From a checkpoint of a small mixture-of-experts model trained on Wikipedia.
Size: 11 layers, width 192, vocabulary 32000, 29.7M parameters.
Experts: 6 experts in each of 11 layers, 1 pick a token, a sigmoid router.
Training: a variant of SOAP for the experts, 360M tokens, 5809 steps.
Below are experts of layer 8 (counted from 0) of a mixture-of-experts language model. Rows are named router (the router's row for the expert), down (a neuron's output weights, with its number) and show model dimensions 64-127. Each number is 500 + 40 x the weight over its row's rms, rounded and kept within 0 to 999. Numbers have three digits each.
Before each expert's rows: "raises" lists some tokens whose logits its average output raises strongly, later layers aside. This comes from a sample of Wikipedia text that the model never trained on.

# expert 2
raises: "s", "-", " ", " |", ",", "a"
router:485486547564523516507528577589552460439467526430534406519437520478459504478460466503487509458505513438502430512502598448545583417519519486517531448479471507461532479489469459478512494445537465
down0:555483489515523496491506506479441478523461540499583560526501522531443457466409485472456552567646511513506481460522548517517429517417507464460500457522474477545501472483527473442478470498515512
down1:546544477528498490474509503472423499557569521508549460534519485501516503553510574594503518585547467449507489507528515536533521448546541425445492554492470513558460549507453457446522504530551474
down2:505481492504573511448553549509418602534512471485528534482520539524468465530523530516490459519463465521543475469429497451460438472524484541499516511485485516523467474473533495496479468557532504
down3:473502540503459505534472413498521480484518499550512495437583551487507478476515453547456446449462455525445436460454386524537466481563545431436511580451508423475473512541465539613508506528467541
down4:508494487470457434523500567474539489439515491482464465442482513514481416464451435469522442486476485451459555532536499569488515542494451473528474485434484467493491520496522588496477483492498525
down5:497495548482520482520466483502508512492512445504513458508480534487493478479444600533465474466542462476451488487567550586513487543470471508394551491498472457505486509545511532452509518496511530
down6:532502510518487496472475556518508487431439545510532443504537522520550541432485524511538489520506487546460544557545610468532509505508504463428467421513438488498542461496452496479549509497565575
down7:540488529570490529484531588471434488494432482487523471485396479456536571523507509493506472544482406517539487481457504488401464500491460462516489497467555505434550498519558529547512500474411485
down8:498475505490461508502522491479530575492489556575489527522483461476494447506498429481476492474479511511511492485562451459477430483460506533530460525533531451469478489496510493489516518582516517
down9:507518487444533525517501450529495546444517540507466554481509518541496424539504516518509492532551428442493466523558507557523486572518475504471469465537462474466517494501580524414484518503492501
down10:488508490544549452457491515505458472447458497476532435481495478508482501538515502559592433491504509535539517520421533482488603562536582521464486480542506518478485507512489536507420540418557550
down11:476498545453538522546465493528519523500420457501516515444468487480491468528461490507505512480487425488520488471500579566506504518498430467520494519497524523426504458430429567502490498504550511
down12:502587430498516489547473414449594515453487552512475509511492481451496566468427491482555455486551549502518484433497425478469499500486524502512461532378510497411491553501470444412522430539555513
down13:506483569482464588491516548462461460500484480494560469513473483530492543509482491444494501523515511556519432526515512564472565518460472483488509431536469538573481540462453430505528488464463489
down14:519544508594482490463455589524469470459474499488513507559510555447503591465490459447435435420500553514530473490540514501589465455494499510524460552455507492539525497550513502470590483487522454
down15:487462475511506540475443478540455455547503456527547458466528521403463453460484425457495487499460472482530458526551485489538517474487571468585423506543495424589543513475466486471475553514515491
down16:485463458536558520535455503577449533520499561505475453481536464522523481514550503469486485425467525550524513441519531502496545471519480518395482446470493552524437499562494577539485490483506499
down17:534497431453492478501484553543491427594488510534464502526515505505483524478488500430485571491496509425491460441548474496494518470508478477537450584482519494507478437514443433516497536447484486
down18:503481488519528490483500476494464576531568532541521589542526462451474561447479452480531536514565484467433543447487552599524498461534486506481551406525542454552542492514497560459515498572486512
down19:556460501488563499516497468399530441450441509429514550489446406497481541504526544543513532539467502550541509489517559539524509452536513501477511522536532501497483523504469479422515492478492485
down20:442495455484517552476475535508451439421435559447534485558461600519498569514482501545481527413495506530476497470507515501501415530524484483485503537456481471498461531518462525506486471517551523
down21:502584473534441526440555579503447484538413485526486544472570506564510463513509464491551477517445438543535517466468483546562512449530493507468516435464514527445536428432465504410479615519493516
down22:542582540472430507454483453461487535511476521504512461516493500448505481539507523457483568492504450579494488465476501523485513488518435537513485524477460483555504502524536527491565502554504467
down23:492469519485595545497520432564490571422526495544461478397515495562521505489558451460499457527458457542495490466600498518442501517481495524499520517483555475548467544517498531467461485480466480
down24:500490553474505555416457500535489458494520581509525578544469520484508497467431571426472561502529408448439504554415459504561505514498374510484511513489514518534490452520440493445539522487544508
down25:424517520545485540510530542492490502506529488492454525486522552451489461532569463529509571471499529522460515501546546516497570530530535524440391532532522522563451502505537535457539523589438502
down26:474496461507501494473460535488443436527482496510498376543544494567484521492537503501468526472522519513532441501518482498447559409538531545526516482588521494547483527510476480433491431511485422
down27:503473428514453523511530518524550466495509536474567485516559473463494447482468486570501505480476510497516471489487584514517454503563521543442541505604534505502540446474450569539497568471524471
down28:512441421488521468539532472569485498488537549531508481549535524438506574512574472508518482470478492483515479443484532437511522538480590523557502509566496482569455501475527531411466517524470499
down29:470482514480470478444521516576498569567521472474448523486427538495527515520519503450507506398504548466453497459574484545481484486543524605520416467543520529494530559493462522522508466394409496
down30:446537518529510507533526508452509523509555467540507479485521480491467497474504521443460452496501494468436533509431569606482452432475541491510477544485493486483472560475451488574504506573425414
down31:466518525549520552539500552489528493475493492563488446529490500545510478441512510509549523527474486431481465499489529497534503549474545602442470442510541519481508541517501495508462459536494519
down32:537527450536485515479496492449474483489533520589524509446465502499478555510495548505483545493454508525474531497507510494548488420464534562567455557541522495458498558414515497526499565553529513
down33:528498429510578508495552412430532502566471575499534495444567499435493507558486589478601527493553484485468509474509526496575514510528532490544480522450539538562480473455534528534448523519532448
down34:514469427556399470560520480490599539449519438487498514464469492499501496595507517488573425519490483506457465491573484506432547487501475483498569522502478566492436460551532541519508566438431487
down35:543471503457537484533513488530425530542516499495455455544576490489480508521477502410479529508504504567566508459525467499515497453530481488578494472531458446486521530472440538450459537433558469
down36:464433481474513597449519540436419571543419412485501545478464536532498592527525483530551528515435490473511505621462507575531506477575515540460458471454486479488582543496550520466482538526454508
down37:473445544473437548466467507497406499591471501490416551581510558479493485523556518439557512542492502514473515566450469434514520497491489525513488553510476489485496558520454469504455450577554591
down38:521476493504514519522502472486510527373546473450512512477521466378486504545482539467510521529427493495513471442535550548526577503523558498511460435476464523438443458580531482506485480467510472
down39:478537450506520537459557470470455527570564520551562548525445510517383422504527470525553501458439495446550458463507535509478445461479541551505544525483511471455461496464431454493508477517430550
down40:543549521415477435473451491536532486484544511465506556524458460455565527520525510450481470526562522490455527495475533518550495421501489524526543512435538520434490556512525450452541473517454472
down41:500546440507456474479481540502594485517416501518504560457466625530459569460497519535525550469486607448466496548503540505458542397501534521530455507501515448536466535508563538507534409483532540
down42:508444527467527477529511502450568454509476500518518463551461524512515517426503461555474513507515503486517507473513536499533474495557542489529480508532501493576482560493479571455459549526493492
down43:485468476526542470456543567514552498469455438449570526458470502468465500486565479402497449423484475539509591431487525509513506538507541403497524491517563493501486586491503533523506465494538515
down44:512471554479531579470519494482536448533516431525504526555457599525503438502474498502517515466556472502534444545476449516524409429463524529502457490518478438536418542464507492539470455452544541
down45:495496455474478513413515502472448440488536523546507525486498497502495432491518505543463456493423453488556575390481448550510470473545488447436487430528550491524505466498522471496492507545499559
down46:520484560557535482508457449504397478572500502534534599497512540475559503424525468562438520539405492526436482504552561544450524521486548507468595524450486584485496491479496502534499517451492464
down47:522422516416490520548500496445449561475534516463531595538441502500460518469522518531530396556583498447526514505494567541499487468499476476542433501470527496520532508487474518485471506530421451
down48:546528492540438493458536522502504482516550548554524488526548563525498477525475473555477517515509547481474443426574379489555484528476503503489495508494527565473520425482532507558459574532492476
down49:535452452472507482506467537566488464463476485508491512510517462583471448426456458445538545522431439517493445554455548494492519456479475524545532489470476500548519552575518515439509580535582509
down50:508440440525499413528457528511546465449516511523506452502585463502501502453469456504482529490501485466527546501540459571472421575584496509502499494580470536495486455442534537460507466482535517
down51:532447465491554500473525527428572495486505490555509546520514597574499506502445460522531422433481493511520495485521537492440512491419543496476436485419525522485469545467463545547514496497581482
down52:483474506480530547457469526451505457461556475505459463429549550468483510480488499527520468517539546424434510507560414491518499432545430478540507491544419479503494525468576489509449538446489518
down53:535513479458476459439460496489583437560480449442489537486498486552490476467526501524481534423496556547495486491487494496510450539490592518432496447536398454461461464565510501530569566464455494
down54:508582531510496475469580481484553543432480463463500518434565532459518496400448506523537560479419433484494439578533507519458518506477511434446519490515481517511562511477512462472441496553552514
down55:533519550472480529517472539501490537517444462531464576523497425519432551486545485507497497483495473512503493459568578521567557494534456526611503507526441506519496460541546492524433587477475507
down56:515498445508531474479475443498528515541549598506531513574505493504565468514448507520490450487493487497466537525514476479554466532514564444520494492518525503501533469477467536475451472517485551
down57:580517433552446494489513507490446448525486419510517546476521524582558496442476480517530454499452562501491443493488468510460520453532537488456468503506505525506433506458490558491522486490533482
down58:573491461476556536578555486550474514393465490442543482513498474400468520529470479468431451415472507536565525522458463439472434467507439462490491495533505465512543448527461496418526488490509467
down59:462528535534493537467523416488524453545504532562451482515485499445520492481537471548545482476516493510505493522487545503575533552513492498459457496518503619517457494546503546487490528512571446
down60:449466471442385511422474547447430463518493495504428490450463519432516548503515508503452540524533487517495487558504523593573448531514535479453458500545510513547523482504569473478443523562567577
down61:526477472487523559478572513477520484485537503499516495461490554490476551491488482581522547513475393404547424524529458461472461449482537447492465572597423508464507521486477551552511469471597563
down62:444502492463566475511552511517501506486469489500403427484556485518491521490507561516503451496410485551495492517532536504434534524516536473516474536470502523494524548451551496402514591536514513
down63:481471499511519523505516488478500474536478578548515508500425394519481518485521476520455477541516429570417528519475475456478502478459519447529606520487503534520601522501481545481531498498514511
down64:496574572547530494572458530534478491490486519467479459454550467440470492399433503529505478528475489443528507571553524437503456504488448494496488476400497526496548603524540450465498491481475515
down65:449426545448475475510541516472543466479521519529528558550517492529534491499484457512531496530570475502533511465501500561497508500596478461494486505392546514494495494503458507509557491449496549
down66:433509579495555509484493571452512513501462524533448495491500534582472501535492530422507505469536479465553465518511553452502561517543554527516501493542567431555491548463488459506480485496509499
down67:482540481476537497517523476503500504509527423525528528424578498410530541515511440548481466565545493487510506515518489513527547462434534445546501561445448489520480562474436502403465536464410510
down68:556509526451488528495523557506533525486526492506486471468420576538536489509550440571466497516439427488480516548512489477428546480479491521492457447506511448481453450466568477497434507583495471
down69:470492491444505539526528535529503534497527522515499454472577554496438568487466427512549424537514537525528460609545542542529532448471579527443511530536439520482523490512483522472470536466473569
down70:533506527544492563471553517620509563542472475455419513520430477528443520463502522570536441471420433534490461526476560478549508499451508505531509498505485508512529495519417426525438541556520613
down71:554575526448477517502449495480499537506513533480530487519474571502540550415485550488538540429454486490461514498492530576513501556528534547539479475532546453553537576516410467477498519507524494
down72:474476485558532418471477512502527414425450506499556440477588541529440558494559476538511385499574544554560496548535598519561490428524494524475511534467483466461452514519525525537485489494446482
down73:556505539483448441474458457521467462442567492443422497479516461451582513542578519542487523498482527484478478514526439487478523546557480551538506457542493533508451461525511493445520466525529499
down74:444504462526510533485521459500498428452520407488500473506539515573436501479497492536485450483468480566530502521462372539571472481481523543514532525453493455404473502445493397477536486544512460
down75:543486555477517535492510485528549421571471407583442478459544493587551545511498447480482472547488452469569523416420556513490553515558515574475470424441523509446448513500507445478501479456496480
down76:520504525548499530527557416412516499597536443501498554514540565578500417579506534545484497419487472490474487452504556525445471486572483456445452568485506527549473445534426528462474575585531575
down77:504470422504493508470512558474526540425563502527527494545489424461512515418474494433520417501521519540536534441576502523451490478541492512442581482494541495467505452500540546486419548556501489
down78:533578486459401541477513457555526423509433471468500504478474508489537542536497464488547529485568568525572482501460538461543479504471504437451524511495482536457591466491485498464497517568477501
down79:534542518466479514468490495548530494481606357523483516458492514480478469537455489505474496501407497498483530566494577491515501452480462458452475433448527521428438469536494530478522471451509595
down80:481514492410500453483487519422536572452488525479491488479522590456565440461511561537539560529525511456479506439518630519469493551407516516489480469510469506473549498561536460503445505483490591
down81:551483485501465565483433465540534470571464504514435488536539504480482513555524429555480452431481473447571504474555562458486480461538509507549516490483510537532520519619499464504489515602531531
down82:430505545601443416494507501549554475487498537619485466548510548517483494486507442590519451477507467517540510514509502484516423454437465455507503492568488492476514470492488470495453495409583511
down83:500537495506470533471555526495540477555475527475487570537480573529494511509550549545560521493512428478486519511536467461560492515506520521509529527557506588477509593451468406516549463524481500
down84:501507447476557443512467475538468489520455435498483492523388413453529454571485453532531505518453532437485512476552504508431564485503525560545499449516463452535534494508486510479519531509557573
down85:508448498423519553477506502489444509517529508488470571456552558477535493512462504483515458487472489413536456496463549543456480513466518489521523454581560439492494438524494425446492524544505489
down86:506468454563504484523490519500508494478558529513592532491552534543524503502522532502518523491501483512558466433474475476546569467526514533509524591409518546488515528479486488531495511484460520
down87:550481594393554422449482517562432477504547520415414549498522539476491471521508555470516516506436524521496488522533490549513537518516529439431493511497511453509499438531530525483495442470491480
down88:507431481517499530547446509474545551414496537452535478460540413516442520515497513496475440421510450465489525565499484504564462518478518474539438435549517532441543544484550518566459534457505500
down89:520505530486513522511536454443503546521536547489518446486492488517428537495546499497432528497475449469493525559531425457542412486497595484462495405465459475558505483521545512485478465571519514
down90:502460477500564465503507551501529567514503552595487468500454465454564458478519501538510541406481481495527535516549467464548522446444540466474483474394542467486485511513450551523436475516465495
down91:458542422441437514551516572507497453480492490576510516501537569418479457508523503506516542521458505563507535418535493557455452536487478520505524498507425584500549494496499478463441489511489465
down92:478513564552518445421537449526478476531569514479480545497561474534564488551547489487482510546487550503484466496525525529520525508498532449516492490497415532474568490489475536516434432562448502
down93:583481530455438466526493477506501585439457492458488545516544495488498444531502424469427477437502445478456570510441462463511514487471544524539496432552438525499551475481553512507468438578518456
down94:514522481499541526477513486500469526566556488532508498521563541564540514521453521497464426467549455567569528462483549469470552474518540514545536506496579511418507531466539536515516490501431525
down95:448437484423507458502455510485449563550425523479482508479462451552465529420538462487455506540480452538399491496454526455467543478558552505559499466442510441454437487505479489471560524483538547
down96:588444508517516428498467552461448471518558536492592512486502401472505528506438492493499502459476503552550483549491487524482489540538467523540496444458526520500478544530526518489522525514511528
down97:455536499566441524462435511494542480513512499564506517476488505621552471480556535443478576522468460470512505479455539524498514442463501541544527552528551507565518455449489512500439465514456568
down98:495507463455495457484489475500466456488477510458449543508592521491530544524541516604513538495483472451469555504506468529482489543529512508512549534463523511493532477560518460524451506469475480
down99:423544510450533531524526431500540492527489549476502515482540536474449530467483491467513513466465470458458463482509524496473506512436481560447469474573523539561542505462543474471472525426469526
down100:492513516565527484456507500470452540529475452472473514479455566478486479526512505473482499532487467566511613536475559501504483475529481492610523499552473536491482412528537491544544468535443506
down101:530456539537513517515528529555526472563446473472491563512557540552443546463534574458480512550497487553466519461547426457545479405463496508487495449533550507499532541488445522509550525597592488
down102:505481446511502435473503493452578551503517398493571470505511580477586448479402497484511501472505523567458438516551487499453527454575551501531424543557469518563449532510510510516552505484451542
down103:538516457572545524526454407529524484512515519492564526474515474507505508472494538499529449482580453595506451457489505535447483485434476464554509467497414525552501512510457491549550523509542498
down104:511508490461439462537523475536502526529532455474530514489553557567506520463563497504529415503453518504513512454494523503556458486530477492493517432462531447529524488451554477528585479473555460
down105:504469532562467584467497484538512453547531543505456490496505424501511452521482467572461420531446514518524458536534482525499502536517480554458484582450459478436524479531433452524470456478527494
down106:462470533531464458524447511534515521506546508506471563519435545512529547472487515535466398462470575484529541566502502473550541539525429530492560509473479560489536581545530499510497476475497572
down107:566522527470511458421511472449488515538400507551526468569465519489507516524480454555441479462543478544568482527465452473459503508475523582473543490505557509501519524493524511516499531432455436
down108:506520491508501446406512502456476444503462474464495484517504520484589583429443493493474444590516499495432481579478476555545458556438460538419474498421498420594541467517508546517519472489545494
down109:431533502481545463553467551523478526515456416466555548495518521469548553525419521543466508467542496541537554490515483552431447532420494545507488463471495501496478528524484482449552448463493516
down110:477491478491483515460496503489496573408559440547500513455527480529538448482489469538437566468524454520490510586485503514426514496533438507478544449468515528474465536443494503532542520516445504
down111:494541557487430524522554558453464515459462509489477529526470518519427530461447466524496543442533441486459441500488466529540478469491498461457471443545485402442521580473525509475527487462474469
down112:483481451501486557451503422458536460452507449497512494541542517470548561529555498562563488560401492407526515523472526548496443582497502461496509514530521525462526486505475502547458463539489503
down113:490472477523490408508561552471505445445484462502465499470493487511408466462464537472553459452500435505536473528426453490483502524459490477576499512490477487504466520528569425525437507470494524
down114:449490448463440473504463517427508449458456564508442583457531588477520469506420504557498524464517462497514540510487372470562481424551500497535575453468559533532497490516505494564517499430489523
down115:514412433559441422502540512468468511501483469475442471466539513477510507434421488561524505492508442498447495533428484558528440411513470478499499472553510497533537442567497457473475443538537429
down116:516461508512519452502441462529496484552472491527477539486555527461579482588418410481454525526444493518451523513515475465545499473514497470542486511499506564470458439553491518462478485478466529
down117:468562527464470525463507535501580489501474516454552477449465497486452505499477544559535519583532467540487571501506517458504435520492532460568502536581495380518489467450473505487494550486445562
down118:470505538456450537557492473570474481505514480566520438556503546531522506513483585533522481464549505480438493521530473445457485426512458452499507560530471451542491525477522474507456463465500491
down119:499502520477538463456470524506536531501554456469452512454472503550481531546518498500492534525516513536520436522523525510552517582474501493520537535495556521566468458500508428481547539533490450
down120:485469501490533531510457501490462435475509536443476500503570518471512458503521515459534555478511526478500497427463490500419398480501521492482469443504523571504511463511452467562554553492558440
down121:498514569472547495505506454577472512461483548572518460506549510459488481434567550540489500513542487534506515516418558519470517492509549516501483441491501480440607532558555525527482561499512428
down122:452479471539476502509518538432550547393495572513596425516524504546559463465455412427580544464485456481517506512504491517504484547506469382459497492503558443474471498469539488499444582560483499
down123:494480496535470523518454521484544546473502513523469557429458514554454489559508523461493500478488578530504444460461510542502444487492495505566508465543498510457507442457452527526489514491499498
down124:497486468492451429491480529380465520523464496518549493520523486590490443482493536538390422510495532525463490449561456511470490481525572522532481474556497528507546481529506524532544460535553462
down125:523504448520508485539560431479378539524510509482528526564561454585551487531419519501446476496458465513521563567443463489531558561498444482536601438458502475492482461520599463464463490530534450
down126:507463470477501525473528410501539504609494537469551581458536410465534507488447488548495490463482477548526498489492378489451490513549540452491471606528522550463489478586506497497517458490467483
down127:507533474537504573472465521471511560542566470535545489522517515481522531537542550496485458529548440487534502547491433486542459507498513492497506400538543544564492474444497430524562594474548508
down128:491519512525419550533508589458506556513525480552488483445494536492513479511508481459571469469503541527489528524529573384496476546516515545575477481513482499524511489590518482522503512525509511
down129:561548545559506530466481488537470517465507499457512524451558425498443465483402536563525548535472471461460440491501516455436492545557473502474527459426463521481569543547564505530478525507461473
down130:480500487434516535535434411513541548479506551527559514501522442424490528549504470498533457511533533547505496425508594437488488511570528487439429558498445477465509515456465512486533505487489600
down131:562463492484492448513455481501565458498498497466499454396432584514521496526507535515511441457522461470441520499499546451456558587522598556522450478471525479503538521530505448480508525529452530
down132:549525474442468502518546392483502561479470524512470416492493536556554478475483464477474511524525532457588556426476561444493455547522597515610471519478505479492479528453516508504554453479507542
down133:529506536540437491483498532470455533415449442560488444518575458514541578528456529486536494467389523536518490552492597503497473457572530559504529497513510480487500442530549485512452439556426572
down134:579464423535481507530458492474502539445454420515460409535508426538520481451508483464583478508507540427490548530506507424509525493574511538445452517504526528497487535463516554509520514500514461
down135:509563496546509424563450483496449488411503519553533531432512544450468546547580575489534497544410547445492526565468488497565587568548526581507436536523479587505505495482447497537466501505462487
down136:452471533457477573493512505501592547476498499476530512447512540492523470505549492601500495560441443534475471500552523469482501519606556528525496469548500449551598480552481549531521536515517510
down137:551503431516487521497482533463474459472523560455487618534457563477542519441511438486509461462525471537528481526474497471491427467566520428479542537470492484443540488547517520501508572546490495
down138:492508490508509438578481572549448447540525543500537544481517542554522553512522539492507497497469517474554408467483484445491524568503479524553546425499491558594553510463504486536455515511488562
down139:543466544579551500564413469526518530506527483493477437537469454481458477492459436532518528455470496457522507527540645523498512566550589479487488452526511545542512451437463526552546466491523521
down140:545485487505481436565448534482442438547485499473597447577523479506589472521494604462471506505434490587468465441457454455480498509431519549455542518465529531503516528464491465495542506563460526
down141:517529566509497513577478480410492486518497455519419448552525609513591559559442482484493560512551535491493460473556655499481521532477433448487505455545465469454542503518541515497468548474547516
down142:490510520597506520523496487486491518564561563436537477532542500532478470480515505472556506437485472512518511444537548533419465544488517468522546510519434515402412528558475567539535536525472467
down143:596541557465521516481439545476573497496493466515516478488488521510504524537464499545484501572492538534490509455471554522568486471542485508421419464500532593567564462565481567476542430482480450
down144:434528524505417489537547506440502430508534442451534501451581494545540463521498511453535434447478505490449551525512521519467533441504559441515496481498507542486447477557541470557535515477562450
down145:521541534479531412562475483473520478529492488528519496501471412523588559557443453494574544529483472498503440549463504542481468604534546575532476504468501516436499448443438482525534458523451514
down146:500549502523445476486454523558420462503555547527607492451466498555525494508537465470512455523498442478454474501487472469496499525533539448601497537507409423581457482472420551483476458541467461
down147:457542471429602536493528514499475530515448490497500480534540547444471466419492514506541485531569458587541528567477476501543432539519523466542486445413476525529457472449490549568489521505478465
down148:511549506561491518504526481413512530414411469593517515494492557488484494493433379504436548501433549484509512488481508524528533522531540514554537517456542436454537546453526494555487526553498434
down149:467556468483488497556508485450585465496507465473507454546504488586520511537518486561507529483470469569485512449510434506437477452559499511513489481429443463535519476525468475435492471525466427
down150:509526445478494553512482573471484556519519538501525455504503492586553503467425501479548529472461539538481494531442533462513499562427495533494504493451510472581494500507539517537499513477476464
down151:457506477488543519511504458438482541542428553501529517487583507517542545553519550502470491476491605448476547509517593453476477459564434478553502491447489543495520518485527501503561504518490446
down152:447478531560461469566445512529531481551519438468509512514477536462489528526485469535499496550469480491494506564597467469477451532471442472496501539480534488546473441461500527489415487515473450
down153:504511524480476495470555513486549503457449518481533492526495434539488469586524489478433501506473536563525561523512509473588494496496414476530434511571521513497459460496485443506435463514494489
down154:500517505550453558435537462493506535463498504519492521488507474455502544549495476546488426543524523411501493468573478560503553478592485510502536493511458480508534496465499486552525556401523440
down155:531497527502495486501535525554423530424505510535520488528547466429493560536465430514504505503437465509549506526454555470517470457531538503497481477566501486499433522466508513550532480422492545
down156:485501536407476456497474436486492370543456548503445486484517515546531574482543527534566532523507455503471478462474545480528467540460506497547525462524492539482464457515535607507439488497548480
down157:513440583497516547477485543570467495499510513438514485519511476501508484537478465460521439463565534422504496520522440463500515445465506455518437468472520518514491492464526449536510445490518514
down158:482488460436556485475552474529567517440477498532611453444508526471472551557451427508516527512498492467437495468492430504440510517528492523449548571527467501538494408477523498504484444552533456
down159:480437512524456562478476396515515487580415447474439537509512438489525564511508557510498475495452508450475468521434470441507534518536505427448527462580481526496512512499484463570443482513499463
down160:527469530507447517496495514514474508483559421508510498544457532459483473484456466452506522482503530556410476476541528446470457496466452553446488449536512507492508524483497577507523546486502477
down161:513547499443477499487520463470438542497515478556477499442513478565536483573532518565549438484514553446494498556476545504571454586474536433461558484473519552566468462518456543530445480471530521
down162:548510525494499499507451544555542500492523494494520515513531522532510530496552492557476494474507530566456566479509572566512517517525548525522536501528558495488493449516451558530510444483473504
down163:499497530567547543448439477519506451546518417504485524527484440493564478486484505557488457577493480432574527557574441494533492467461495525474463532520557490489559535427412445504458409516525461
down164:483472595547526527563591460463490505535448518426490534554500499458515524540528582526462478497451524482506456475506524522516502508480446455554540469466517468537520385470478613492439479544517450
down165:554557487443478505483491488506523505442492527509613510529544559536466540516473532493435518500443437482520561502441435492557507536509476454441508579562536507518592480560482523421485514562492471
down166:524497451455517503574528495528565532485511530506509524500482616491446581560555494589498499550485518437493412495461402500493486561548481441474490575509543499540490492472466545480590507530466474
down167:507571486535454443521476497538464491528487582511507487480507545504497539523499532561462504509426486583486402493525487454511458466533443551486573493485465546492481476535465513542452511527498584
down168:463445447472476513563522518523471500508517523468524482463519394541544519573578521488477471502531629495519499460588556490516520566505478555457425512520485472497577463442459484551534584528497519
down169:472411451531461519434535522495503508583520554534463459458525572553516554421491472532517548445496630522481506516512497456439455482467448524452559505520512466488501519515447557528474566579595500
down170:491465486484478474497458461413497518528497433555481495445549502480495483505506511464526460601514402561450508443508539465501487568533469443475469496522443537521524467489452552540478514492500474
down171:502475431534489487495561451553482488539519495505468519514499405521494544471551467438596486511519497457536460528501442472468454580471527503514586513521552537551551545504469504485514432505512478
down172:572508477568452481412465536499590463451536540438558517471461506450541488537545493495591538489504525508526565555504501486529516500527507543476493501515550432534418517462492502531576495505568410
down173:526441469496448512497511463504482553501439516440485506496475499456449482575492548488471551492481505502532562501516526520530532517497525496523532513485497546468532450473532480439493429522510546
down174:508538562533461517479537517503471542491535470474503488450538478507540470491526565547465568565466499470560527489507402495503519517411448513540494436527499515576522469563495549440590536493517500
down175:489541524455514510505518477551459516488470449500536502509505566521499525481493487516420476481485539479497561475456444456462489486494571524536416518501545502497463486507493541429455500502524455
down176:505403539481536558572458465490529444460500459467541481494548437452510519456495479534441477515473497533489459484516503548477488501499447460553508481467530438482506436430542406498494439494481503
down177:529574516433458513471430544493493490505458507470522531464548497510487508497495508518531503456464443555519553429435461553524511507589472599449466523408481512470484506501482562505449481516489475
down178:464418533483519513452513416460489521491494430510463514519506448474487576470431546453554532497551474490482516494447459485509492483555558454524607527526534515550485476540526476483484494532459460
down179:499571512517457485482532455453506538514544586506492517474487551485435494509528522485450455588461506580487486467488543484512450449470522447482458513557519462510472405464488452459487513545499452
down180:492478497531387449456453499501461424517550533498506521463543549408537525506482485598518497463512486511489475558497442551481472532497516482488488498534517479572479478535532427570455535523483435
down181:513514472473484488535528485459452498539483585490481521441515518496559450499534556479498469524437507439482515556447623464557563501560523549464544591471451483438535447519560553476618478449527491
down182:463498475544534498499551445473437487502494479472467449479535482505540463450462462528505555540550520504454508558494575580474508521485501532485463543458539498514474478585483555585445532470493489
down183:478493419528566536478584568531533550464466527485463453554497434485517494498535470469473563546513538442509459528496505529473538522517464452484434488511497517557547435497527449463434442505528459
down184:434477489446512493477553423547453498495550474431492434498574454541543545529565515525488512468489433437504515480508504523469461455457460476536459535459467498521507488480545461491454483512518444
down185:523500515522453546515519523500492500501529524514474517438561550450503604469514454474524432547558474535501413493463549440490580429470507533489423476496484563583520523507452547490517451498482509
down186:520422518531510569517464518501487555513571506523509506461465518543572559565505416510516556517495512509508534546534566489545543481506456483512565492486496512513556509552506414413483436459485473
down187:494518458460480533377517462426432536509473473483539478530484448461475515549453424504509544530510520427553520484469481481449456549531553557499481519534460498478484517499451488509517521486540561
down188:514513570528523533501528554419499507543508565473484533480491464515560511533482425450486491466470549471457505487502517514496493475469470544496547559460580523501450435506479446436494482436518460
down189:522478537514453412537461515449541537501518513525479471552483528488528501485490543496472488519555596537535449439545546492568435463502544539511452469526480477481504551498482482417507518530481507
down190:486461555550530497444483541477543500488536429454498509595517496437497456507427523559545495509430545539435536526466466455510533504513475482447573513458496491494563513492477436545529500502515500
down191:518494558545454530495450513493549478487496577437500496485546514490539509483423478498560538448511444508410512484492568525522561503513488504482466519496567556493501551472533527582545558561449518
down192:532504432522455511481541516556451471462411542583533558547526551448552584455526503470434498491513488490494524602451573527484560490445519494523476468446467538546508437548508460555504484496484469
down193:534514544569553483482521447537447469457506527528533531506489553537477501525473529466551490475480496573488530463513554465484553424587550530503555496489483543488553527521501524469484558489526552
down194:514481473527516473522457446490514528525463462498550494525532585528548542510490543457465487435585441535471484495532519435485503518502504466509505501509538502458416494537497537452486492541547491
down195:527492538597445494544519510524556525534541551447531493447547523454471529431492503559472526548514540571495484436452420499544506462590525452561494439480538453487514537521507594482540446457482513
down196:523487475429547544517564580466515506569499592490528457526521506506476504539522435591544567421519510485538472512509462536515493524486462473532533438526501495553517464459476457502509503530508575
down197:539543493457459584533503468512522508489442483457528522485452464445504487431532476571514460481486496521484475481393471436532429509456561468545542479486499559521508455477495450548545521524500493
down198:557588492521475523467501496525468538464571449451502513519572458485517549485495509535445438497492514515508494470452409520459561502410487483534502470556492580439489533487476503549454443499483515
down199:435493530526531481490516455506494468452577643502491462572512471485517504412497612506540530546531471418572516509521549526486537487490545518498561501543495586467521498522451465517486508467482483
down200:476491520497528452590537466476569445476548478528557465478489486500511515484492496454506500526439502542502477536443477535463522478454456582529463581526497515558416519495519539453571514551514507
down201:506458498497511584479534473504440496522529514452478433538525534569489500489523440496464510524558504512496496562526498608435501486523563544566499494479541554466513568492516485544480489536534485
down202:520479469508487530479417475490601534533466525524482426524502498486502504512492487549524472480537469570506517450468445475475525500501475488461444516496548532482469510484522494516524491552506482
down203:471556496457491502497501498498517466505513504537469485602530501482536531483551484477473484541508509502475486465487544499491498537450539500480503452479464522477520582477374503444523480502434476